config.yaml
n_layer: 8
d_model: 256
n_experts: 128
experts_per_token: 3
d_expert: 48
d_shared_expert: 256
activation: "swiglu"
moe_layers: [1, 2, 3, 4, 5, 6, 7]
router_score: "softmax"
normalize_top_k: false
routed_scale: 1.0
balance_loss: 0.00235
balance_bias: true
router_z_loss: 0.001
router_bias: true
init_std_router: 0.0315
lr_router: 0.00195
n_head: 4
n_kv_head: 4
head_dim: 64
vocab_size: 28076
norm: "rmsnorm"
norm_place: "out"
norm_eps: 1e-06
positions: "rope"
rope_base: 500000.0
rope_fraction: 1.0
qk_norm: true
attn_scale: 0.125
tie_embeddings: false
parallel_block: false
init: "uniform"
init_std_qkv: 0.0357
init_std_o: 0.0357
init_std_up: 0.0357
init_std_down: 0.0216
optimizer: "soap_variant"
lr: 0.0059
beta1: 0.95
beta2: 0.95
weight_decay: 0.053
lr_head: 0.00703
warmup_steps: 50
schedule: "wsd"
decay_fraction: 0.674
decay_shape: "linear"
final_lr_fraction: 0.1
batch_tokens: 65536
seq_len: 1024
doc_mask: false
train_tokens: 271600000
steps: 4145
dataset: "wikipedia_en"
Below are experts of layer 5 (counted from 0) of a mixture-of-experts language model. Rows are named router (the router's row for the expert) and show model dimensions 0-255. Each number is 128 + 24 x the weight over its row's rms, rounded and kept within 0 to 255. Numbers have three digits each.
After each expert's rows: "gets" lists some tokens that make up at least twice as much of what it gets as of all text. This comes from a sample of Wikipedia text that the model never trained on. Tokens count by the router's weight.

# expert 64
router:141153137155117098176098132126164154112105107132107121134100108125115115150081145119112185112120138097167128135104110156117131151135098098153084138112100134100123109100102151140106159150140115141153126152160128097151174136125129124094116133112169126120145115175207161099086122119109106145125132114112131127095130100156111124133125210154117117088154104160163106110127138136130087144102131145128150125117119124099155108136154099108172120087130096108170162107120116106107111140119157136108111120104145092125166166157135086113149099111140117118132133140113140085107127102132129143147081122122179111137134129114148109119198113179128149121146157113141120138076121152094113164136161099124163092097167131144130133130118138110102131114091130163109156105177109111112147148123139
gets: "=", ",", ".\n\n", "-", "|", " The"

# expert 1
router:113148130144106100151098125119135167147097104140123124130123136115113059147101135137060115155116103085142127159105124137126121148135106132177130131082137125128133121103102086091133098149152144118134146153155107104138140122110140118143106160152112142103143108094131106128125106157101133143129171108073113118131125098142134143125100149138116111088129145129150143136112122160170117162132181130143155139137123086096160075123168092082129116115130162098163181117090121072116167094149140174137097155135140124081135146120135077091167116090140140123129110130107147101075094118117139163164098116096155143128179167145101105140137104114107135161127196097121123112103103148114093127158128107110134102130139129107147146125140075113139149127123112129122138104111139126115123108134163
gets: "-", ":", " University", " County", " National", " State"

# expert 14
router:167110101125141158152150091097145144110086059168080073116127144081105145138128181114135120153164125094168151148111140092126159136113124109149121121109127082110112130096105110123120151134109182141170135124154137135131135131139100122140128104152123108133132120131123133137132101110111111158174144110138118123152175081132141090156122150140126087101119145154125132135075127127144128076188135129111132125125114150128153126146133140126111141133129103156134151134097096103154104097121127112135093147113152107099170188147153084108173121128116100112156167114090160107156140126122157141179127100136148122140138124132141117081192102115147170141141112100114114140109119117088110142160137124130118102112121192162124109152148128100121134123128107139117136093095104129105187144126126
gets: " R", " P", " M", " S", " T", " K"

# expert 50
router:159125099130087148145123113124119127118121096163052139138094148118114143178111147127140126140183104134107142110095157110132109161160112096155096158088120112134119104102122085113106146164128141126150097155188127122124171110138104106134126098155178112140148123104115106139107083108104101163188128096119122111134196099186143125202117154136113089105133141127142138142100114134173126119151157144111125127132145131130116107140112098121151134105146152136127134115106090120129104118137130112130115122122169133072153189155155092116172118137123117105168137101117125104146150109113099132157106089125141114119112145142122125089181126134117173138135116151128132157112109129111089167122147127107114095095153173116113131134129145134130121121107121142110121098115093108092139157100103
gets: " N", " F", " J", " D", " H", "S"

# expert 122
router:139108119142091110131110082117119134096134090167098107119130106118088097119075152136123161116119114131145146162130123122120134143136098128134131130123109085123177129106095144137077169136139155168118139174160112102147152135130107117091103103108127141100146118136156115109142093149103118122132124081125093105131180114148120135141131113139084085102157126131119127122131173126149083129109147124131142145101136154099139118130168086135153085123123111113152120144104139121145079117121127142117087149120196128142138144148133109130133132108132093134175123132128174124093118110128115145138111076141188092179116126161092089106159060112118150119101147067115116115122095154134115143125133143116127123085164130131098160126112115130102135128128115151055122137121146120068141131144173
gets: " and", " or", ",", " &", " than", " et"

# expert 125
router:161137114137094123159117117105122177134100106174152170170122088126107112151082114141110133142121125111175152158102109124111147124187101112123095115144117108138143155103077137085122138110108185138146161141115160106130132111170132113118082112156144134130100108083133159130098098165119120127143132124084094120127195118117125137136137184154141088093092127147124146117110144122138150127118129077105113159073137152139124149154124148110120128127105147166128120092111101144157117088140144121143092132127132103101132132138164112132111132150131150126098143149104157135125087127094155148128116079130150113138112165129147104084128145148120138105123136118175149121121108094123096106190139126093113110145117180156101134130113101106102142134134088133156116166104142092115114174123168
gets: " St", " No", ".S", " v", " Jr", ".C"

# expert 108
router:154153140156141109120141129121150115093097115163114132136091146122097145181092121091151164148149089118121130140137088132093150155139131106149095114150115087094154132113104106105125142147098188134145134138136145117129128129137085123134142109162165110079136129122141185108109104123090113157123128116105039157104120097134120110167126125157112126131098137141115155161136139148139126156113111135111151107120097122133133098142124131127170097122153109119161136084097116087113133144164123134114085136083153104087132116134138089122115122107115112106179183132102171075138121134108123108131087092110197129153144154133157120155149123165141129113112193120144122115105110134129109130139124151112143142136133134121098155131098114124068100140133119139086145099134071114121155156116130
gets: " |\n\n", "\n\n", ".\n\n", ")\n\n", ".\n", "\n"

# expert 117
router:146132135164094081122108070146132150117115138131140113071113122110125102148113156098134163118134096111140128137099111125099142146138121148122088167124110149097126133096105114103139148147151152125155125155117136116184178104125136103096135099110113108102140107129117105116087111133101104149128098128108140135124142121193154123149071104130128123131140111129137149098134132122126145115181164075143138139107121150113126093152136131131148088105133097154123182136098149115105155110117156131134124126113124089135152183137160125105097077116106121131101129127111135116128097125087125110121120142144133119149111160145141147138161127156095153132093216059167155111143091145124084135122142103141121082067165147104111175117102124116134125143113107143103161115138126111133157129106177
gets: " first", " new", " same", " following", " second", " main"

# expert 100
router:120180125181103102176098103143136166123120098157146092127095137098106110150096167101120158131128114112169122116123118132103158162144123114171137145113122111137104118115067122127121154158142146148178101129153110102143160155118154141127132092127163115129141144166138164105097083124110097148132139125090090130091127097147159133143096147118120130137122118139109136118106105102128121121165126086122175097140106122079157136186164143119118131103117120134138148120109131123133126141133169135157126116082124131124149127149149129087102111049129125098107131159066166119095104129125172150142133131115113124141152146130142100123128094133125142121122141106095152117119093138093114139153098138141107065098118125174096166115111100079136102111123092152120156159124129148098167160110136
gets: " he", " He", " It", " it", " she", " She"

# expert 21
router:126099089148120127106133086111154133094127124135092136153073125136132145173113156095129098133162096119154125147119114123126126156149108129131109145155132070094120101097120086116142169168095129162170134159155124130159151145141099128111120162126169121079165093138155172110126106099079145124116144112105097147123133103133180103173094110146117112123138101128173144134128185166142142122126106147124152116104125137138150121145119134101185081128113126141163146113137118107080120111148129116090112198075147114126138127176135122110137107106117129078101099126116123101133135108094168120150124103114146122136149137124159113126163090128140130146137170103116119134126145103125119112171127130122135129133100117152123185146138126108064113146125129166108145111129095137115171148099153
gets: "\n", "-", ")\n", "==\n\n", "==\n", "===\n\n"

# expert 103
router:160146131137129133110112110111122122109125145133096150135101134125127098140138145119156108134102088126126115141136127151092129150181097150157124121136143108127138120072074138085085102146122127108148087120144119104118132087143129129117123125137135126120162101153175170101088109112131087137109129098109092137081166136157143117129136171193118127089145118108105125111091100146123113164149182101138152124135135117114137109148133139126118126129124116110109162124077117084125119110136112162104090119137143087085187130173131089128108116116115112124117132157081138094136100113123100124155151093110127139124153134157157127143158090153136144147080133127115134158092092111126142106180141067110099106099175150098135130101109082110131136159103108171099185148146113112134127158101114
gets: "1", "3", "2", "4", "0", "5"

# expert 81
router:131174105139110104152111086105146136099108103158103128143117145118140120127108109089133105106144126134115134145092119146124147156134133071143101150123109086112121110120109112085141161156146123100155126169166108101143122142128104103155095139145147097084155124132158146116119114115066113206131127100112128167108168118126169109165106145132143134107118128149120168111155177145119105138139130130148115114098134130120149118129141125103102120135133133112126128098124129125148098135132138135092098157092181101096111123131139117138146117097098125133146099116122138102107111100136144180142138099121165078162161137148143127150156102124106130121128199139118128168092119157067145126143155105120104078089116142154108173123085138102137165130112091180122134119098076127081150105096126
gets: ".", ".\n\n", ").", "\".", ".\"", " band"

# expert 95
router:178139099121147112124112061135145180092120127141113109102126097131100105131110172102091145161188082110139145125107143091094128150213116112156091121105127097131144138084090083131120116115121121131138109167165119125141131090169097121137141162129133100095149128126140126140156119127124111115131137134121111155103144114193162126132137161154123103118116111125116119124131112131177080154106167172102143086112131122123140083154119134131116088098118102162155120141080136098088086114127141100128086145100145129123164134172144121144163118133122123118141113152127138125091144108123113135115118118146124151133168156130143120058119102125102140153119122111114174169157076138080149124123131103143152126092121167124146111131138129133123126129124133156119127122113088112108164136126104
gets: " ", "-", " de", " le", " Le", " un"

# expert 4
router:161134119148129106134133077117148148084085129164083131104046130120097112158121178102083152155156118079122118156123145163125161168152113093165113145132131116107118127130101080120132141126101152145140124146133133108165164137168098113106152112136159114136187096147139154102102119135121074171134111092090093145112144117156143115152130139155145089134162107147174124106113134116141114113156148132138133113113127107122141109145145109116128123070155103130130138093110112118110111137136123111121106138097128126130113129149136088092129146117099122115137144132114124107108122157121121159134121074148160111146134173125139064102127134125095155151110166123115173124114099152067119137173143115121131128136104151145144168146142102102096125119135107162080127140121064156115119148125108
gets: " ", "–", "/", "_{", " $", " SH"

# expert 72
router:126138089139115123177116088110124115071146128132073084121097109109107078182147164097119116159184072089107131116121122099124141152164100118115086121085124119100149103110097084107115135135137125150117148149114136120141148124135128107129132100116123089110159127190146157112132117139107113156171141145138112136098179118155130109109138156164114145133117099144098109161141123161136104121117140114121160094123161129134157128140119090127166135092114091132137122127098118125119074128137139115119103128087148108105151112145131066117136109123112101134122090134111130125119133116138168180151126110116154109175151107128127136100168128135117121137117175105146165174078099125119105106153151136127120109075134192136121152112125142116106126131114120135108137108139111111115160173078114
gets: " \"", " (", " '", " $", " [", " “"

# expert 115
router:128135135147129096150088126123151151123125100145139117099129091122130132154139143122138168125138114131117140120111112107117121168131088150121132135091115135102191121092132107118119132143145173144132096134145104112139134102161124115086090153104169100138142112148169155138122126134124085120124110087129099108106130109138173104112107113169105099110169084148149136130104182151174134144131157120126150094130126172140134126147164129098177089105141110102134152109120106116096137118156141110112121196095117079099163159167137085112131111102102093096154145106102128133071092107113094151136090134145154125164112131133149130132155065142091163151107180115157153142124118151072122135129158120115096134134158139098091142123090081097137108131109117138122130117109147115131162155124134
gets: " of", " for", " in", " during", " to", " by"

# expert 118
router:143124124154121125135119101116133154094117128117109097110142135119096117116100176090141162113122114135126124151105120098124102127181078144145129139124094075108133116112073122130112152133158133143137128207191124123156165136155147102130139134091140100076147124143181131083139118121119128215159149117113130130125147124157123070147128183111121125111131137117163128124139130155169103138132154096134139131135115152122156119140166085142185153109152137171136132118111136121127121123111149130098104134075174135130165149139129120136135120117110119150166111167109158107084108114120161129121123095130177100174108123142155117160155062119124167121111169114123157133127097136135131113133136129113134119112145125150130177135101128115120136142112129156077128135136124108096178120134150
gets: ",", "),", "\",", ";", ",\"", " ,"

# expert 111
router:134174154128133139170115106122126129083114125176122129078118108129120105142053141118118160122166110103123188138097162142129137128129134071158127181127130119146130147111094132092108137191151127114122123133144103128157147130138116135119114134093161123101148106137117126120120111165105111130154137124115125141126161137122146104108113141156132129062144090117151124092096145143119123142157117093119107094106091140119152125135214153082161098111153107155154144115098097086102104106111126111104105116094126140120128139140129116158135145114124156125105171158121109101149093099105163129157131068125132126136120171140092113146155153145118175119119129089127164127117074148147123149135138141131129122148110118087148149142127131075124138156140070136114122087118093144144156128152148
gets: "ar", "al", "an", "ad", "am", "ab"

# expert 98
router:149146160127133124154109127103159183083112081151094108115129086084119114098121152111086126125140117122138162132108112110123149148116127144145111129108112147120140129089136131124119141103081156175137141145131121110170101115147123133106090143120148107129113130151106163134132130166104093116121124117146074169106116129149115091173099099143101132102101113142097160173099161136180142161137123142129163145108151177127141116188152139129164077113157098106129136106109108125137128127135125129094104153127159121097143131143151081114197119133148102079142143119111130115104098108106107137124102118123169142150150144160151102145179110141101190163120146069134104135127110151065149138083144142155128140135130128107139142168116115130092155143128129142121130127104101172115136149123134
gets: " of", " in", " de", " for", " by", " with"

# expert 99
router:139148137145115150128135082110142154125110100118087135152101113123065125156094110098139138158148125117119131185100125117074128153149078117148116155152131083102121110069093114137097136160098139122190099124127138128163136098139132080121099137135177108123131140172118158119079100120104116167112129126142114134127136117169131108154127139166128111119118119149113165125127124121117107137164125120128140112138139165141120100156138140079134134109119121164102118123137111089131097104151132116139085139126130110119133145190154022121151105098115121124113118152132163119121076110127116156133099124120163145133126136138135086096160108126130137123105138078099135136098134124124113116124125138131142124143159183157114188144142109132127143115115128147074167095117079150126132158140152
gets: " ", "1", "2", "3", "4", "5"

# expert 90
router:131130108148127136104105104108139121128123083195109104117140090111112098174055137105157192113185150110179157168065150143116128173155133132149125167121119133126162120135118128098118134179141121139132076114143093088116119104159095139110111122098173135108132115108144111122143113131111110139150144125123095149136196152181162109143118118111124135097116137118153128102096140150142129120163137118116140145130154123111178110136161126111119140064124133163121139119120110123120155129156137117129108108125154124080134156157143097143157133137119126121107145155134138127143103069118125123156135126136119075135123160150131142114150124188116137138100119118120110182130110098123131110181108108144140138145123130144143121126098111128116097138109116145123117143125116144129202140162181
gets: "g", "b", "l", "k", "c", "m"

# expert 9
router:128136133130076107133050109096107139110100124150114128110087104089094129173121133106110113152094120136129127130132087160082175154160116107133102164146123156093142127123147109088132155127143134120139117139173132101123162107139094121105140135110145117139153077168159152100074109121112103137193162094116097136137143125114175102153101117141130085113151126087172146095112130100138085122156152132121137156130105142115139128142135138132169107099150152141112150107087147120129126124152116154129142128084136117067145135161142127105114120115118112138145127155111157120139115097124117144168101097134178120141125154137176121136148090126128156128131130112132131137101116111109152133146167088126115099121121173143131129099119076139104121108149112167083151147142085132132145177098175
gets: "9", "1", "2", "0", "8", "7"

# expert 54
router:135175104150102130116122142139166151094109085123112140122097075119130115133071160112132126104118099124158155141108111123099161126143136141178109137131094123133146114115097103108122102181113112143172101198159122117106156125158136121131124143131134147083123116149123188134136117119130082132123129120106119131132133093172122110172142143151091107123155093115135153108120170160119092132130134107114141132105107155107181109131155107113095126113134085130149151115126119102140143140154121151103072148109131123088152129198114104109155110134108104111163135113115142085110078110099136136152111135152143097127140123137150088173127112144135130116114199115132135138107123139154136133139144116080176061115123131119155124104113120125087174123116122132109151091129109140116178130093149
gets: ":", " |", "=", " –", "):", ";"

# expert 25
router:136151108189128106117087120156183145124121116153113142119130123095120134134087113089126100138141139110120136138090084147104135136141115139159108146111137124113147115136128092113135130136150135107147119143143152095151134141130119101087150089148153074132154098139128151118072114146123108154129098099115130132118124139131161108144106152123150125088118072146169183105115143160133114112111141089114134132097117149134091093133142098104161135108103146170143142088108133130102140159135184096157132149121151138137156157152161124138125132115117126093138143141135189140139146141119103137129113111117130139187156136174168135102141100111106156123124174106125146143114117180083119094121134156126146100111085160153106137124126114081126101149154071180120114085158094146106185121097156
gets: " season", " year", " time", " years", " day", " game"

# expert 36
router:122131142121134120149124105102142105056100130172106110119114151092124108136157150058071127127159077102110133138112123126121092125130138116135116127132110126141153150110109129107076129129145168153144100118138132116140164110157130128126110094131137080114119118156141173144148090136088131156154119109114128157146144150167151157101100108125072110144132125139114140140090129150125109088149182099132121153110133139117143118159147082130150103133133151133148142133126079078121126113134121121101110136086155121109159158138168129142113155120109088073129099137123148121137136117098106134173146072099154092153119126160110119097145133147126158139124148103147142147083095152155144098148141162141139143060110160157116116161113134136125134138118097142147115050119071138143124114110129
gets: "'s", "'", "y", "ay", "ey", "ou"

# expert 16
router:152155154130125130117126130079144161117097086152149146133068081145106115151130119107119124134116109091127126169142108115110135133113136130173093134159124134130127112116095130095102100178115158153174138138116137114181080105110127112126141091139153134119125131157151134134109114163129089130132122107129125159104121124177131121140103115112103073142139091109119182131100144126111140129195143106132165122126112113107146097128160122123117116137129116142155130159124112046117129135148121135133108149120153089117158139126187118135123068117109072091146114138107171120126114084078105112115141121148169137134122156155095123147156133159160141145141164087137137128085133159141093112142113166088151143145110112099108143143103101142093122154135086140105156086125117119135109124137177
gets: "'s", " the", " its", " their", " Total", " Sheet"

# expert 119
router:148159147117131126147132102125148094094147085127103111141089140118128102169153148092081097179152109089123110141101124124124153152178100130152100147127124104111139111123081114084136117141104130158146110188114106122147120081154097113123117111165148106118161083164133139085145140143131098127132105115103074132121150110139161114126145124142106117120148100104147111159135131149145085116118173139180155131118148124111137114127125098107160142084110085140143128136106091133120109159144138110112116169134133112129128125119138090118166123114098088114128110159105144126104131112092114143136132110133135114166154123124149113100163123143130128127115194117155176140126089114097111109132121110152119119125155174168120154089119078140102111184120119157099159101105114066110129183103139
gets: " (", "(", "_{", "^{", " \"", "/"

# expert 126
router:144118156181134128114150082130124141117093099127097113095135163092117115121121134110123131133125080124134156140101130124124121142151107130176117124108132119111126160106098125085131148108152159180109136217141124109137134125151128135129148148116124135099158118098132170129116111145134125177130139082091130126135141120131117079121097142132107097121111071146139131081136091115158100121103161140106127161100123144075145080147153078118155165105158126109159136102097168119120108136154125128164157145114178127125125184122133096114153129101104114117096125164111171094121079074106140156129105095101123140131134160137156111115141101116128157165144141089133124123112085128138082161106180099124139094108140136139156128139140100114107126124108137160069111129153112123127137122127112
gets: ",", " ", " as", " a", " was", "),"

# expert 68
router:145158137136154125112102143119162134079103099149112101134103161118137092118101154091102141112127088104163168152113107091132116132144113063124123134122109085135143137068094116124124102157133134162146143130132095137173171103162107133106108141144130124122133132176148137104144139106109126150111145091112123131144131137137134123108130118157087121108154073131136118139104128130178103129155141094143131115130104133107179128152170145125133064105125090177158129114096079085136115117111130120120106132105141111099149154151150137143158116131117132105147165136086160105138122120093098130108142083134127116138165165133152134142141092135114154163123124116117146177093094161133132147184132128140118141074088159093141145150141143108119112118154097200125122125135076157127150110111143
gets: "a", "o", "ia", "e", "i", "ra"

# expert 61
router:140135116151136103159139111115130137116118119134099105102095073110121117117155160116125105112120133126136169141119123129136114130154096114147126119130088108105158141123150123110118146167165177166148139152126080124133116126157110108098103156126162088126124137174145155131147129143136122151144110102110111112114134089165135102139109106139129120091145083163145155169131181136183123081164138109115146134109128166125173151160173112122154089130155085129121161119130103136147108135128150106093123153103142115084151173127116097119173135105127085091163139146122123119105084098118135154096127126131167098147098148151156099136154126134136173140101199107145151146130116141100100147127149133108101133116188130150117154136121100107089120139099116146131115145112114162113162172100193
gets: " by", " with", " from", " for", " of", " to"

# expert 65
router:134125115139142093154088103134158131125093115129082133093131082119129113147122152118089152109171110118129127128127111128126136121130091138135124175122136140127166118084106114116102143127129128123147159148145134101137115111159134114116123152121138106119153122093118148127135124119124094170131110148116132115073144117208128104105140118141097118113159089144148150110098178150147086100165150117095138091116086132122143146123166156113116057129123102124143151123129104108112135138142166121117104154117125097112151207140128081132131089132120084071101128135114174130096105136123146113153089108128137131148134138148157132094157100142131134134105171067156150145090144154118070095127148121089091086145146133099101181157130114106119131124109142159125154116153133152129145171115152
gets: " of", " a", " with", " including", " by", " include"

# expert 44
router:131138132122112098163080103140172176115094111121121111118116135128126107132098125110145133114103081131151118164105095097106110144157146078142111119175125122119156124111094066089136118149101160118110108167151103109175105139126088103123112149134148122105155094122154181101117126119092129202178137117136111146093139143129126115152112141152109125105134104158093129113124180155143093141119167142127123147098127112128141114156121137119115107117123104129139148109056126119111104113146128130127070122070139098103128161137142077130121143126117115105082151132134149104120124125130159158165135084084119090146137140131138119131142125120105128129124138105121144177073144139061147127154154133125128098102136112138121141137116147114126158133112127161105129139120075108075127145094161
gets: ".", ").", "\".", ".\"", ".\n\n", " ."

# expert 40
router:155161145150151139156094121115108122136116107137126141132125131109123126181091137122106118137127116110146134145146137110125120130210120110140118155156114118113125138083104127076096188150131139129122092151137099130160115102109121130132146138106147128109150070174116148127094120118092087142129142145127104141081148125162136133130138111160114129072141112167123139090111169134124106139123155134119149117112140147110129116152146144131167117112130097127139158123058119098155090142177137118134110138109151102114171163135134058147091111112105137120117126147078120123147097100131141157150138102158145132127135140143181126100131105123142133113128122124126114172094074148082146094167140088144131095082181163118108124149123103107126156143130110203103158131116115135153127143112152
gets: "0", "5", "4", "3", "6", "2"

# expert 77
router:133121125151103125121115121098174136102132095157093113143130104136088119169124157113116127135164118134110137127113127091112118140189125103154106133103110082104121117052074079121131152146125127135103130130159148128103166133119118115131115109166141099113134138125137158094117140133112114182190139123069097125121146105113134119141115110134123125134158067160139124125129109134114104140133141135110132131147073123145121096150138097141145113098149130123128150099102112112131162121180135149102122124078187125099115127155120081098099133112107130108123166125130140081127112112108136119158104110114173122134166134134160092112159108145111128119128185121128111135108118118110089111120113103124118099059165141131095151127136109100102090131142125160120121139124070106100186145080111
gets: "\n", ".\n\n", ")\n", "\n\n", ".\n", " =\n\n"

# expert 70
router:115124141128111141138116112074101119119102109135121098100129119113103113142086168104113178114108147120124139150086109113104117146148090132147133134100115112139122115114154117123090149149112121137146091147140120126153136147204117110087136148099139124098145152187117145114128108126120104129139136104133097165128148182143143154175117139167088107128135089163127110130106127138144100139123183110109129168108101153125142131163114113145170139131105090169131111166119111115148148135114128114138105123137164086143136127142124097104128122101133095119127131161098155110115056125113152179146108104088146143151127132129116093180144069150091158112118140065141139139125126125107152126123144109126153106075139119119101142152132072117122130143102076143112131142098106141067172132127163
gets: " to", " would", " not", " can", " may", " will"

# expert 5
router:135167127148085114187127110123137099125123093137131108089119125117118109135145139091097175173122132117109145161127151124112131145153106126138101143155138121103120121084130134099096175126154119116177129123176112124159150094092124123140070150114143121102129045136152128155106128178109103133149120104124147167091109128158131100164100139125087085126133129127148137133074101128115101126137141114120127090091150122123158094137160070106153107136128132151143149113138100121097167150152164135157117146134131122121173165141142145146124112117082115081130163136122142133101072119086131119127129128105143127144152166119128109106144116135121159135147136063151117164084063127137121144162159099143143128140130140134143153149118120109124126131133117149104149083115073102124116120101151
gets: " New", " South", " North", " West", " Red", " National"

# expert 31
router:133105121149127115083145093151159178105112137132080098102149133099132098117100153079131105118167068085124152170103101126114152139126114134140090159157101131122149145104103101127093170147136179166117092126149075129133131145127116140111142142114143114101158150169113149091096116144104100166161130129139079125112146093136107075127130129130085112129117085136130130154113139155159115126149154096103142142120115121136179120158154078143122143116114109144167150103117124094108112137161134152109124149128130106105149164154132103127174118133090087097114149145122137122112142138154159142145114120135136133172157145131147126123126072150109136170096156107112137140103112157112100109103128106137096141117156150154111167135104102067124129149160081158112152143149136167121157125144123
gets: " was", " is", " were", " be", " are", " been"

# expert 105
router:146126105114159162159126130113150151136122119153084144095114115163146145200072132103109113165151137117158140142125131098103134123157114119145122146116106111121093165128075097089115160168116157196152095127173112131105118110158093115144136135157129123101141079105169143096094096121126131155144127115093090151109191144155120104159105142099107119134117149129153161103088120126178108094129151143141119161140103116128102118129151146140107144103127151188143138125120118104096163117133115112082103153090130102115176149129141121134161120104085167095117164158084175111135127126059147156150094063075126124126152133134126116093133137139135166105139128118138129117127120116118144130130130118154133120151146130106138123122137120106113124135125138123126128128125141113112167141108161
gets: " U", "h", " Al", " D", " al", " E"

# expert 17
router:132150139143098119151113095140157144119096103165107119088121096119113126144127155092110160145131118135160144118137139106127153157133130118126098149154123158122147140071103118128084174112131113166179132124131123109159162113146147123120096143156109112111131047140115141132092089152102094145144114123112139134126131130152137077157076193130106073107129121145139171171103124111190080173144166103119151164114134108115131123160147136142124114134136081164148144107125110141097119101130148141117127177118186114084160142140155083116124073139093140093122107124125135118142087155114124120135102121149149148154176150143123116101167116142089149113134116109150117131102097155135138121136131143125097082134110151139146124128107122129131165137119102138091109123122112096127144113081132
gets: " The", " A", "A", "The", " a", " the"

# expert 18
router:113157149121140099137092151104143156129140137132102127139111112129124119154100160134098139122141133119139172121139096098095144127163113140165120155133131125083125140109110111079120159151148112153153097120156152144122159118116127120140115132111182114114151121166145166078126137113116111145139165097144076127128142118152165103112076172147118099093148110110136122119107133130119042157141181104082139153129119165111126112142127116135144124102139117135104152106036110111131126090124137152118129135083126133135145136122174093113115123108115146112118130143106148132124103133134124140145083067103156149131147148152164107109163090116072131148128119090124123153107117118105107097182129112136141096102172149104148134152122094122120103169151113171107152135075115131097157147116143
gets: "0", "8", "7", "5", "4", "6"

# expert 87
router:105131121105101122121126124121166127096136118130100139118106082101105112162103099138136122147103069099166134145134085132095100160182100145153112142157154140111142131072139118092113143108132136103160116141158081131172141085136125150095159145131165059105148097159139168114101106139095095165119159112095088113137155133118157128171133154147123101115129147126115130110098130142146116125122127104142147147119106172122128109131139136122136121072139113148141173113093117088133098086161119136136100128119134141068177140199160062139121117096108143132114107158096116104122089091098132148123139112139139157128149132154153130103154089126123136107116117120107110138112110119089125104122121100104158120100135146094128151107087122140112142128115100187112130143129119124141127154107147
gets: "6", "8", "5", "7", "4", "9"

# expert 32
router:119127101156114123171145089079118130114131120107131139085142103095130117147117109078112089161172090114141147154122121156141133170137130102130131136104122088102153131121143113132143150115154122134147130129142126119114105097111144107114112082128130111133139106165118141102108053167136095124125091139111127158124100127147148116151107143154104130117116110135151173192144116128100152159093141104139132092101164126110130099132164084085187107106145153109149151094117116114084070163161140109161118117081144110111141115146144109107119124119112138073188163165142136103133100117131096152144135089102124130166136183146166134158149122112107161136129147067147103153103108161113101143134163148114132138108103148149141129127134108100124126151110118136120099117122084137117135108123166
gets: " out", " part", " end", "end", " head", " right"

# expert 69
router:127140145166098112142118132107132141091142089114131112153126097116089095137138136133095106149148123084159166109110093130104127148203124108168100137095125134137122114120120083127139133139092118163125122187153143136112124121181150128133143125138131112103159104150112129115133142139126102166163154129084080156148187107104143080153137123138097112115151080134170128143105122130175135103116125109132160135135150100128129111124145094117161123087130101136188114138096120134134123128161142151113110134057156120121134110148111146073169143117118115126155106125110133091126083146109158136146106110140143099146145134139128101121165107128120124120129212094149169146107086127147119121169134146128136123095134149136137125107128119142069143158119120131086115114148113106067140146116134
gets: " (", ";", " /", "\n", " =\n\n", ");"

# expert 10
router:136133154150132154106101119087107168131109078190142100085144092129148128161055107105116096160153144134123130183134103124127116157126103142130115141137116150118197154116130066119102128151106084186193095139122099113121149111175095135094115133143123097135133090084156135125088109119132114125112160101149101168078162124142128147159102147131098102121140131153144134137121147138113122102135128112136164138151128116112128122146140095136173134118109129141140141118125131126110144133136115129145142147116183099137139131137162121131143107093104106096124164145112124116130087132086158128139122125089123116133156173147136085172148111176124150156103141082140121124147147115126135123082158120173114118145159127124144107099115095095133110134104109139099177132112116116121145153164114
gets: "th", "st", "nd", "rd", "d", "ch"

# expert 49
router:164129110157138138124109113113122125105155113138128099095118076097123130157095157076134123153135118129149170148138141122097121135149097111131068124119130145094167130103110099154107181171163158133148093131144131121124144074118100131125131130133146098122151143093141151138138115126120109133148107118105139146106165120150217114176119095160101084159133131127120174132116153101114137148139125157120149110105142127115144122116125129125100118124105100150150134100110111119113137118147127134142105189126125112126153124160141136127149098129092144110109172132079143110133124104079118084119073134094141143144170166142157141129162121116106126157138126107133164122122099108093095146156128084131119108079166145115117162153074087104144114140126116155120160062137163116115157148109161
gets: " two", " re", " p", " three", " c", " b"

# expert 23
router:143154110185073122131143096119146140125136128167118128137133114094109114138083142112154108158125126096144156150104105147070148165146105120151106151104149126102111085102118122124064175156154144118132131119141134137145141112129125132110116127151140089118151107146123132130075095113113132165137163098157126156128145087134154108173133123170131095081156111162115151129091135172132095134143134120155124088123135171102128083169133082106144096128122076135101148113105123122096114113109128129114145138103125100096171161163135113147127121103116105121104127154097128100129071127137103152157099113115144150163130142154123086125176115122100148147106135120119142134118116113044131126163133114098088099104136147104139151113099110113097078124118136162110121133140114140098122163119093
gets: "2", "1", "9", "8", "6", "3"